Below are experts of layer 4 (counted from 0) of a mixture-of-experts language model. Rows are named router (the router's row for the expert) and show model dimensions 128-191. Each number is 500 + 50 x the weight over its row's rms, rounded and kept within 0 to 999. Numbers have three digits each.
After each expert's rows: a language model's description of what the expert responds to. This comes from a sample of Wikipedia text that the model never trained on.

# expert 0
router:513510553421516545426437497412463373498450571512498506490613521542445454571558567564462557448457545543510535446446523511489539541550505516506451532411520512504536474517522494537490462412484532
Foreign name endings. Final word-piece endings of non-English names and terms, like -a, -o, -ić, -ía, in names, species and tables.

# expert 25
router:554582463470497510558530588442555415507454490518507463501495476560612501615493442481471510467406510484462467426457517452556506477455513545622473510445440528526476587632514512552469536497463421
Countries and table categories. Country names, nationality codes and table entries in sports or filmography tables, such as States after United, USA, MF, TV.

# expert 28
router:448486481445528509518479556599539451573574480429569607554481473502443499563536507491523434534467483518437509531502546425601492470521490476536516476492514522525501537443476508504534554566411473
Verbs before to-complements. The word to, and words leading into it like due, according, moved, order, sent, often right after was or were.

# expert 1
router:420433530519548555450492517553411486458427520490569552478534517547393426610487627607502519595540495405428509467443481523436539435498537522526564494486517456517624382471579569512505543440444527
Title-internal function words. Function words and short capitalized words inside titles of songs, shows and bodies, such as The, of, for, Your, My.

# expert 3
router:529484485458468513394563471547481449484465482469460495517595609511529515420508541543494466494499481543514567585434530521443557520547426602431566496508472518496466533456566514472487464441598425
Foreign-name syllable pieces. Short mid-word pieces inside non-English names and words, often South Asian or Arabic, such as Sa-ad, Kan-av-u, Rijks-ak-ademie.

# expert 32
router:626551514580578499571451449518500495493530464625505494443509478532418495586516404456468456456471525476536520428507465446532411509421451429456456515424534411489502529461526554540578484453450427
Openers of parenthetical asides. Opening parentheses and commas that start asides: dates after names, taxonomic author-year citations, native scripts, source notes.

# expert 18
router:494517525538511521502466451553549532599530480544462511412479475498533515414533447443573508497463528458510516532530547508619478462402516511551551532464418419481474516592456474511513449530510537
Range and score symbols. Dashes, slashes, plus and minus signs between numbers for year ranges, scores and ratings, such as 1848–1849, 8.75/10, +4, and 0.5 to 0.8.

# expert 29
router:537486611547442537564462532513499469438470472462485484468473473518495526590470574440515570491406393389517485467474492441472511588498502420433462453558525545506491490475576458552537476486458507
Locating prepositions. Prepositions linking a noun or verb to a place, group or thing, such as of, in, between, among, within.

# expert 22
router:387492455473433441503385462558512534544537545502494442503517499447522440324514499499517559500473596588503472517503449467600621575508503496520435498571534514470492476434403437510500477495547573
Row-ending table pipes. Pipe characters that close a table row before a line break, especially after headers or empty cells, plus a few odd word starts.

# expert 34
router:516504508399494452475554521420521468525506540598561484492475488418563503523493545485471506493466518392547512571461522514422475550484513459529442485465475541491570511568572577493522472482439446
Place and title starts. First words of proper names such as Mount, Fort, San, Los, Sir, first names in tables, and the preposition under.

# expert 16
router:512558551486499571564464471576440433448481529454553511442449491496359515652500505478487414467493475530488543625558451512562431508527503401524470518471582526513527507517499466574537469388491535
Perfect auxiliaries and list joiners. Forms of have/has/had before a participle, plus joiners between list items or clauses: commas, and, semicolons, despite.

# expert 27
router:492534498404514557547452525571425448449458499459519483570475524530440531648532503496550536426467460544554456534444490476474467536532451496483486508537588459533481548493511463544496451503474535
List line breaks. Line breaks ending items in dash lists, infoboxes and table rows, plus some closing punctuation like )., ".

# expert 13
router:523500427461467498424560467405582569510549522477494449500580607529585477423491548537515437466594539529509531483496551553509568529524518483506519493512516467484460441451520529490474494504550471
Foreign name syllables. Word-internal pieces of non-English surnames and place names, often with accented vowels, such as á, í, ı, ová, ín.

# expert 9
router:484512528558533548518555485473410498518467525517425469455449587463456487404476438501480522564472429474443512520481536419477460531468430491580338486531457489534385440475388477494465465567492517
Field-label colons. Colons after field labels in infobox-style lists, like Genus:, Breed:, Date of birth:, plus table pipes and separators.

# expert 10
router:552531501540522442518505452511571527459502455567408523589495500565529515478553403393545542484490489482482597542545513501455521478509471527397519553559457525537520541417505520466514420452604475
Unit abbreviations and suffixes. Short pieces right after numbers or periods, mostly unit abbreviations and word endings such as km, kg, sq mi, a.m., Ph.D, sacks.

# expert 7
router:531414470486443497477617504545547488471528443458435549538468501530547536608538452490490419572425467500475427590535393523622411569520447454517423468458537498523438443548528389559496524456431394
Verbs and linking prepositions. Transitive verbs and prepositions right before an object noun phrase, such as contains, create, into, with, form; also table cell separators.

# expert 37
router:525393497546490424518481465526611514516521470558514517511517511556505492576488519534511405510526509501555580368503422452464522488542444521433444518542495542505491534490548459443468519550534457
Name-initial fragments. Opening pieces of capitalized names such as Fre, Lou, Wil, Col, and the in nautical or military narratives.

# expert 6
router:547458556434548516415469482498513484428480606584529499477510507489469486551580490459550503563462516513466404419470488517541499519453535399568476515478455433413549520488515483592539522529498508
Month names in dates. Month names and day numbers in dates, as in 12 May 2026 or on June 3, plus pipe cell separators after line breaks.

# expert 5
router:379534501513445547564425509521410521567532497484537484500479462419447499496511562425457531469454535594554457496540397569482410508509518438574443521442549521512489469573503400523505583502500576
Copula and linking verbs. Forms of be and similar linking verbs after a subject, such as was, is, were, been, became, remained.

# expert 26
router:457498454498488478497417465418550565504575493432484507523423450543558512416441489486489605483486442528576533472473468549514526468525495452440551519530485510521477557505624588388497464568581536
Common noun endings. Final pieces of common nouns after the, his or this, often before punctuation, such as commentary, album, season, team, election.

# expert 15
router:322494557483459426464509536489399504511473388479445539373514446456450574431507429564442498459474532591534552538494492515519466457481526511502556490435522463487478448437547519506482605506499549
Indefinite articles, adjectives. Mostly the articles a and an before a noun phrase, plus prenominal adjectives such as new, own, small, another, prominent.

# expert 35
router:608575514558503480456486500578542418515440507487503484657517493508459497481532454541458494543569583460423467537514422417416540517494496569519452490558485512527522519502410569506498487499450424
Name initials, table pipes. Capital initial pieces starting names or words, such as Th, S, Sh, K, and pipe separators in tables and heading marks.

# expert 8
router:493509518474547518441550501401503462391493559496530442450511518377484453526495548519485536514507588675470539393445456456522554538494523543467543509457535497493540562591425495476474468416474536
Capitals, quotes, Roman numerals. Closing brackets and quotes, pronouns I/you/We, Roman numerals, and odd name or code pieces like Bar-, Tax-i, UPLB.

# expert 39
router:526468443448521430515585560421554532442557533498530515500473526480624498463481513547488447463575402453465496465484514450522543576476514547509535485555458442524508560505463549452471465504518470
Countries and places. Country, state and city names in locations and addresses, such as U in U.S., States, England, India, California.

# expert 20
router:409583568564495620491479406583427429479420455472524461492510561607443521499496515455571497456501443555452488498565615480502469469452482571516418462526534479481515465574403421466511455498514590
Paragraph and heading breaks. Line breaks and sentence-final periods at paragraph ends and around == section headings ==, plus commas after opening dates.

# expert 17
router:631511511550562485544429514521527479613526415477495508479468483451484524557490437523543463529435576475550456475491499495566509419516514455462554512459455481503471580454561446473457471544493567
Abstract nouns. Abstract or general nouns after the, his or a and before of, and or in, such as life, development, power, history.

# expert 38
router:516509512570523546563473461495419526460510479533503463521470555541475463364514503495532457451536452631517497532548414546510472511472459545513471542578470426488448537467432563521522511583497485
Punctuation inside numbers. Colons, decimal points, degree and minute marks inside times, race results and map coordinates such as 2:03.13 and 46°23′19.39″, plus initials' periods.

# expert 30
router:594486506408476487432551532392520543505505543436538478537671578523527506548518580606492538565495589538499485543507519452456590542546469501508504474491545488445498460479578570490496542460448464
Surnames after first names. Surnames or their first pieces right after a given name, in credits, cast lists and citations, such as Singh, Kumar, Gurland, Bogarde.

# expert 2
router:568497481501524462555478606464435533483515518491520450534506439503532535615472535507475417482486471444478545410497496446496398538527472456514569501553427503561494601498547421548502445534482513
Numbers in table cells. Standalone numbers, often digit-final pieces, in sports league tables, squad lists and data rows between pipes, such as 17, 4, 13.

# expert 36
router:435435493577518580538537441606452535481472503519487479521445425562494512535544444471489542442457559485522413436552432607601443480422547450618441454469536530492502469613441467521538509567424542
Sports achievement narration. Words about winning and placing in sports seasons, like won, finished, first, qualified for, debut, and the after them.

# expert 11
router:586480437553493412480574494466579612557513487552468453474493476471567481400414480524472487546622472481493515569511491498431527472543495459445568485622457507483497461369492555412472440539520395
Compound-word first parts. Word pieces opening compounds or field labels in lists and infoboxes, such as hand(ball), Genre, Website, loan, killer whale.

# expert 19
router:510499494509445515524442555513504460589594455445512490507456392470535527500468481408464622478397473538465471393480584480568472425512525441425482505475489580519496524504552440446543522471549580
Plural and role nouns. Head nouns ending a noun phrase, often plurals or roles, before of, and, were, e.g. members, players, goalkeeper, appearances.

# expert 14
router:469538462484472468517517485548504588536450598482458515528500408474536501460451533441487559492517457503528521417644551483408526407475544517466480482518499507531553489469557476522431552491568527
Quantity words before nouns. Counting and quantity words before a noun or of, such as two, several, many, one of, couple, and round numbers before years or minutes.

# expert 23
router:368502572513503494545509415545462567408558443528470513577491440498488535359492445472559548550497461526575470465529544587518547430420522526555472512555484443480501522473395499490516506517547510
Year first digits. The first three digits of four-digit years in dates, ranges and tables, such as 200 in 2006, 199, 183.

# expert 33
router:467495496569499527429545530588532499549504432442492581434480566426641478605499520600497443461593524476509559573474390470417442502571508503378603503595537441510503495490443546500529531530513519
Hyphens, prefixes, LaTeX. Hyphens inside compounds, word prefixes like sub, pro, multi, LaTeX backslashes in math, and Thai byte pieces.

# expert 24
router:491503456452427529532367527458468581455517577443552469449634516512565427534482596515508562514492496439478493441473434587492513479501513449476494447476487530491602518507537545403517499478523403
Institution name heads. Final nouns of proper names for places and organizations, like University, School, Street, Center, United, in names and tables.

# expert 12
router:489453462510550403479609591466499460516517501546451508526476511455550481481441408411455452530554515402400577495493536536474448429529488463475607513467487517527532477515565553491422594501452507
Comparatives and -ly suffixes. Comparative words like more, less, further, higher, -ly adverb endings, and words starting section headings like Scientific, Early, Goals.

# expert 4
router:571472478491543508569460552529541469555502562448548557591466480474449516506527520497475499505547502446438491536515520388451437570527485476544561506543533540484482520477490396547518442435503551
Clause-opening subjects, conjunctions. Words opening a new clause after a comma or period: subject pronouns and conjunctions like he, they, but, although, when, while.

# expert 21
router:572529499485526529473464484486564642621530460546544519417466547517493513455495491456472456440534465551572512648515449429472487525465546491509529488562490491513440448514521563467486549548471416
Opening quotes, demonstratives. Opening quotation marks before song titles or quoted praise, plus such, this, these, and of in sort of.